Weights of a small mixture-of-experts language model, trained from scratch on English Wikipedia: a softmax router.
Below are experts of layer 7 (counted from 0) of a mixture-of-experts language model. Rows are named router (the router's row for the expert), down (a neuron's output weights, with its number) and show model dimensions 64-127. Each number is 500 + 50 x the weight over its row's rms, rounded and kept within 0 to 999. Numbers have three digits each.
Before each expert's rows: a language model's description of what the expert responds to. This comes from a sample of Wikipedia text that the model never trained on.

# expert 2
It responds to: Sentence-opening determiners and pronouns
router:569441517471530426415552557479546558518431415423476430566473451571541523439502443442528444532591433527446483500481431539543514558463514560436440525539467525496531530465569543454568531404560438
down0:464477389594476518422522504599407425578526540577503489443526518518456490515522522559446559494479425451540539468485471514489435530436480464443479556599588487472542480414419471547497479562580490
down1:485478491476527490562521490534538517503543444566536495488506469534459473537509494519484515434513446520484502487515474476463466461531521518460476484451517463484508468434489580473498461550487437
down2:468515512480489496565539519555504458450479474537525502505515504496459484535491523518515475502471529506514466476565454467441457485507498478483500537464512444510521450479499500524538540479487493
down3:515507519517502507507524488480480510494502487506498469492519494479480532503488496496480515498496498491500523498469524511516499505478508515482506469500529512505484488515508498493488491497496506
down4:502505503498500499503500502505498506502496501500501504498501497503506497496493497500499497503499499501499498497501502501503498497499500502500500503501498500501501505501499500497500504501503501
down5:498501500498505499501503502497502504498498501499501499508501499500512504502498492496498496497500501497489500499505501499503500496501502503503503501497498500502500502502500497500499503498499502
down6:493486455471477486473443504562504471506520491526491538503452540512476454514519497482510536515504506504508487498489478523488470498505490453488486499524517468479523467511466503528516504496518478
down7:493504497502499493499500499493501497503499505501508504492504502500504503499501496500505498508493504501497500498503502503499498497493493498502505502501498503501500499502500502499497501502505498
down8:504507496493503506501498505504498496498506505502501502501501499505493501506497496497498498499501496496511503503500504500500502501506503498498506494504500501505497503500504497496500499495493499
down9:540462534567507609586496473618542521553529464539441489445544542454481494551461614492426523556456551527486490464512547427542504446506541439543563485531466510547604490457578555471508507540532501
down10:501499497504495511491504503512495496504503479500498501500497513499487502505498503495510501494490494497509496498493494502496500493499499491494502501507503497494503496506502510501501496506503496
down11:475495478518513524482490490521482476467495521514490473474532490485555481504524494472506521478483504497455464528496521507485516510479470502523477518509507484523511497472476519501516493514510508
down12:510486494511506502502493502505498493491501499492499492492493489492467503499506490508494501506494504496519503503496506497498491505503499512501492492503510509487497509491505498499494486509504499
down13:475518524514521511503508505522525531517511506517505493511488509484452522509510485519478481468480473514541498474517514522494489472483512496481513510471515516510462525512518506473501483517504477
down14:476412522476498530514565618501546529469433465499498531424404508469509577450470416489465536501597481466524534451520553518492524464470497504484549476510563498477488501487528401520464490420504446
down15:499498506507502497494493504490501513506501515495509499508500508499506505500494514517495503509505499492499509495498495501500501495501509514509509492503498510497500494500495500502495498492496501
down16:602411498535445445507480508569557461477557518482497498533480501575587528487510604560492525491547511482439522517541530492493514460476534474460572503527583528496600462559438477505541466499497520
down17:504505498506505507507500506506503508500493496494495497501506492505502501495497503492494501492504499502496500507495507499500508495503505499501504502503503508506507502496494496488507496496504503
down18:521492526527541503523489556503519505497484475498495502482498487542443490492496518525500509498478506538538531486517533443519533471552495500490462580498470462527516522470486521483471478477487506
down19:497501500499500502503499503500503499498503496501504496499500500497501498499502497504501500504496498497498498498500500503503500499500500500499505499500503498498497506502498499501500496499501501
down20:513516514505483487487516466498531496529513524498515433506571522530538517520491467517535552511517537486439542526516467499490425504488498503558476466427480461540538507429477505498514498498465466
down21:516499436490514471482471443511510509505520557533489510503454501526491463451439490495464465550508537515516542481510471464517457456472509473492451475521516484480525509489493440448478529453569516
down22:470514481506506497500484513521497506504522474479490492509484501472529472496493501506498509498509498500476531525497507499464477509493508509485499488485505477497527531490507522461494492499510489
down23:499461440527514520504554452596576493457520491466484471443517542500467460504422536436516514531571455498445411525484529465472488569454574543486472427577539491513506510536492520557602492493597502
down24:502501496497492497502503496490500504493499502496503497499500499499519499498500510500504495497501500504485500507502502493500501504505503508503499497496497504509497509503498495498499501506492505
down25:496501501498502502501503500496500501497498500496499499502498501502501499503503499493501499495500501497498504503499500503500498500499500501501500501498498498502501505500503498498499499499501502
down26:497496498502499501498497497501500500502502497500494502501498500495501500499503507501499504502501499500499500501496500505498503503502501499501497500505504503497500501499497503499505496500501498
down27:434513469509518527504494482484487521500468490508489531470521473490527522524450487511491454481455499515486524558481445525518494468479469464501525513485481542517460510517500525474534497513516486
down28:496523537511531517479459416523602382538522529480458527557425504477530499521434490466456536517499499386420535479529517605451512450452506573425553466514449395511496497420541492469551507398434507
down29:499499498499499498498496499499504499498500498499501498504499503501498503501495503498498499500501505499503501499501500498499498501499502498501501499499499500500500504501499498499501498498500500
down30:502536505510554500493535495464479531480529439451489506531512486505502438506484476505532513439497485541469476505538477509515514489500531456543524548454473459488530543501513546539446486481499502
down31:548455441431509533544548507482488462460501554530411480532504469461453511537513470465507496495532523519523498538501502477486488515564531470536433575519512515428514517570502452505536464517546493
down32:500485499499498509485487510524537483509490489500483497495462493516512511487508514506524498521492491528500509494476499465510512512525505497476480498494496493510514484524522500500502500485475483
down33:493487495497522489517506509497499516501496514504487484504484507467555533525499508518491517501495501498428526504511492506530460514511502458540472512503472495469502511496501510479469486489495479
down34:500502501500517504506504492502504503504498497489509502509504504504469505496490502495492484491500500500520501497511497489501492498497510504507511498498496499494504496503497502496495513496494512
down35:495512529472452532510484504488539449550519440456481465488473538538467496541524524446496519507542483539462519512506456506489516457491594550536458521525482459553520573513562476525482469451486480
down36:499503497499502499506503500499501496499501503501502492491504498501554495502493498503512491502500498495462505498504500492505499499503501501506501508499494501505498502500497497501495503502497502
down37:492507498499514503482462533498474482471486542480523493476472478495500513503472511504473535474503497490520509528512516504496489478521519466510500504514524491530499527520468464493545504492474490
down38:482506512498508542541509519524478505503507490523539483486509475506542468490531499508514465503477494494521493458548553473560432503511521516513494497548509544528504523486477484513477474492503498
down39:498496500497497502500493501495499496499509503501504496502491502499511497498502493504505501512502498495488498502502507499498503500500509505503501501502506499502497502503491496502502500499497507
down40:494500498500504505497500501501495502500500493500495502492503498494493499502500501506501503502496493502510499498493493503502500505501496497496502503502502504495490501501502504504504495508504495
down41:503499504502502498503500502499503497500497501503496499500495498495514500498499503499509498505502497499496503503499497499496503502497501500498495501502503496498495501494499500502504495504504498
down42:454488522501467482511434502498496524516517494521537555527487525417492527438541519521502473487460475509491516502499478496461526522511513524471491496512546558441432496486534475546518449535499455
down43:496506529498464508530492471525475499490504466499524486467503493471517495517534552514517448518475532531491506507486467492486489535492514503530482468504491489531525474518506538490505486476503527
down44:503508507513488505516541492495479487497481512501518501505502521485489482529514497535509528489494478513482485513513499501490473522526501512509504504486493479510449512478493488523505477525497494
down45:513490514527497489476481505481493490502479511496505507508483495492507493515498516523518505485514476507505510514504489503474515524503505485503486521501488496493486507494496505516503501514502497
down46:502496500504497507499499501491494501502501499497501501496496496494501502496504503505499504497500501504502506502497503504504499501509494499501494493503505509496493500503499501496502499500498499
down47:493494494508502516491490495507478506507501490506496511491518502506505512493510505503502504492502506509508511508490513514507508480505481476493504511497508493503509500511501504510511485506503501
down48:504495500499505502495500501500498503500498498498503497497501495503470502493505496497498493499502493504519501499495510498502499503503500501496500501498500500504499504499503504504504501498497501
down49:539510453574498514475543494527552567474519556521465536563489505495546579495493542508521619488545468509464476416551506553469514520539508498575582486460467541458473442484475453488497485555492567
down50:459541446494530439471466386510440507473492515524460497485550603532498421585442464402459416473525529450497481461526473500483525496474403536540424504527499509522547506551484523515428565402600509
down51:508524536446511497443470520456545487571531515517531555477547473537562503454533478461552486556511534549513541418487525499476536437454577574524458466520508544426546531474556528434489502502443446
down52:508487503509504510500493488483504502498510500508508507485495491489508496500509505498507502519489495510498494490494499491493510520494505500507504500508507494484499504487503507499492500498510502
down53:506499496500501503500500496498503502498499499499497497506497497499488504497499501494497498506503500500513500500497499496499502508500502502501498499499501500499505498497499501497498501497503501
down54:488512491479489513498491503512512486513503497513517503505498498504493512499515493490495492520494505506516504484493497507490495499477501501504501500513505501520522493510492520510498492508494502
down55:486497498517524501513505507508501496487489485512491486508514499505468510511490508492494516506493495481523497475510481509519495485490489491472498511484500489504504499485500481487491504492510483
down56:501499500504501502501499502500499499503497497499500498503502498503498505500501501501505497495502502501503498497499500501498502500498502498496499500504504503503499499502502500500500502503503497
down57:486520509521481488489484519502499474512476510499493507506505522509519507488492498496508487497496508499497521484489481512495505524508491499491497519475509502524512503509506506500512491499505487
down58:506494504506495507498499495494495502496507506496495498490496494494501505495507508506494504494506494498500503506498507506507505507504501506498493493503506506495494494504505503496502495496495506
down59:477478475526534494511499511504459551540506474514506500476487537486512533511506519478508522496533486483478495513494514521522498557530481457474495465513498520520507493515469505533526514469541484
down60:499501504502498500499504500500499500496501504500502501501499499504503507502502500500502495497499502500502503500504501497499500501501501502498502502500499500499501500503496499496496500501498501
down61:497495494518497500486501500493488494501507518495501493493506491486492515502497506491498517495496509501526513513503517500511493505512506506497488518488513513503489490508514504480495510502475508
down62:500496507498498504480488468454486494478508507496500488502467499470474510488505526475470500501484477522520519509481481506498486499508489486470476499496507501470502496495509516491487464495477475
down63:542498506523508529488510558528492530512487503533471573493487503531487467559503542492499504500550518498507485501490505513455523504492490430505514478518513470525553485495478502532479508485521540
down64:507473505509484496510468504495524464507530491510515500489508483469511507476504534505501507508517466509533518498469502483482525523518539529506443506515492493486497524510455531529533472497505510
down65:505492501494492500497500496494499498501503501502499511497504505506476502503502497500494491499503501503519492500499494498502496499506498501492500503495493498497505501492509504499495502498507500
down66:497499497511500500500505500503498503498496499502501494498498492497473496500496499498492495502499503498516500502499494498499502499500498498495501499504501496502500501504503503499505499495504497
down67:495499495502510503500494507515498494504501488504488505487501505500532496495500499488514488510495493504483495498496492502498506504502488493502497507507496497502509496496494502502501509507506497
down68:501500499501496500499498500503500497500498499499500500499499502501499503500499502502500502503497502499499498499501500498500498500497499500497501502501501497499498500498500497502501498499503500
down69:517506510494493495504496493494496506488502507503493490498497505495560510500495511506505497499500491501464506505491494502504500504502500507498503511495502509497492503490516501494494498509498503
down70:640512530546472428439507498556503463530472487506506501484556477486482489465490500470465454418498479540519523491483463454541509455508574572447534518546515548491535515413515527499525521537541515
down71:501499502500499499501498500502500501499499498501500499502499500499494503501500506498501501498502500501503502502500500499501500500502500500498498500500500498500499499499500498500502499498501501
down72:501493506500496489482516499495512508501499507492506496504499493500529509503501496508504504508506495501501514493495511500494514516496507497506488498497504498503480508500512506501497506509505496
down73:506511503486504484485502511492495497499484498490493504496500500504508501499501501494513495512499488508497490492509496512490501495498503507504496504496497502503503494507492510513516505493518492
down74:517487462524522476470534483501477489507491520506489533495503494537483490497479500501483490484492529517496512504529525469469514513514494499493474508502472486529523468516486499518486531507482512
down75:504497501505504499496505500503495496505505497504497504505502497502486507504503504498498503497500498500509494499497505501498503501495503497497497503509504499502504498495503504508502495502502502
down76:502509500498495503513504493499515502504501499491507502501502504506533510499515502510497489496505509508494506509499523482499499493494508516523502484480509514511501498506498493491482496508496504
down77:513487488490486485485486487512513487493513501490490514508484513515495511508489514486489508510513510487507488512490487488487509506487513485486487489512512488486513511489516514488487487490513485
down78:524480524503454504495458477508523500462463504496528484491475444512499500488468504526489502502464529473525451476490446446500484485485515482469546508475454533543489505503576528508443480501517514
down79:492505498501500498498493505500494504497500501502507498501500506496507499500501498505501509491498499497489504506504503504499501490503496507501503499495501496506495498506494496501498498504492503
down80:508496482477521477482498486506505494479506493494499525496493518510520495498503513475496486487482509504475493501495488506497506479496510505507498496512497524502481502494509510494499498507503488
down81:589637448470563434542529533471450480528553440432554501514581466498556546494540481560466487445465564578538532473560451463485436486514527508570551593492468509492474441440450493427574474490491509
down82:500499499500499500501499500501499497501500498500500499496500501500495497500501502503502503503500498500503499499498498500499499502500499499499501501500501500498499501500499500501500499501501499
down83:497473503543536505535555481508501536432519528478485466458512531501744491518504534514513519459510436449271537534504494537519498513523482500531520519444521511548462485505503457474532505514491548
down84:519452524543524403501470522472432461553468480451509514560473517528498481564535525504446450436485510585488452409498518418471487576515461539539493583490486518419508574492565538465524489427496427
down85:490477479454452555520520500480534494539481545505461530528543516552511510518533517486441515469524482501451488505503496475515467536466434538511438546518495521562458550523477531437472524438463484
down86:499500501501503499498502502500500502502500500499497502501501500502500503501500505495498500496501499497499501499501500502500502500500503499501501500502500501501500502500500500498499500498500501
down87:491529481509511458497521527496536497471473518518514476530477531516479503530499497527486485487473530484485477474484476496504495506492486473482528515503488484506508500500523544500524495495503490
down88:503482515507507538507397497494511510530512561569499509490471523540503516530519593507552511530417513491514574471458489488407450483457491372411546490509519462474466426488557476516445462624539393
down89:520509531485502515493512494466492506490455519491516516504498495491489532472518516498473518496531518488492525489520503494502490482499526492499506527495501493497476520505513499482510512470486507
down90:494508509497495493489507509491497503497496500489506498518506496507493495508503493497487503490502504501505497498495505499506496498496511499498509500500504502496480510501498501496511496489487502
down91:504504495508501506498504493505495502498500497508497502494500497494499499500511494498505503500503494505503496502490502509496507502501494498492497509499501500498501490494500508505503501505503501
down92:497511498486516500516517501480505516488488514488510488509521496512523504495487491495487485491499511491485508492513512474517496499505515518520516499486487508514500511506505486488486515486488517
down93:502498500502498501499497495499500497501503499499498503498496501503497499497499500499498502501502499498502498501498500495500503498499500499498496499502502500497500502499501503498499496500500497
down94:480432496513444539469538540500528558440543520528517495433460554545505474529433554492522464539575471530449468544562444502409531436529570423436588475541495466537514533528496410556468498520536566
down95:493537506470577501543485535527520464487463497457457505481552519550334468491460503489500411475517513473564521476586501519473517508530497574498518470487475497492548485473491442489510513488535527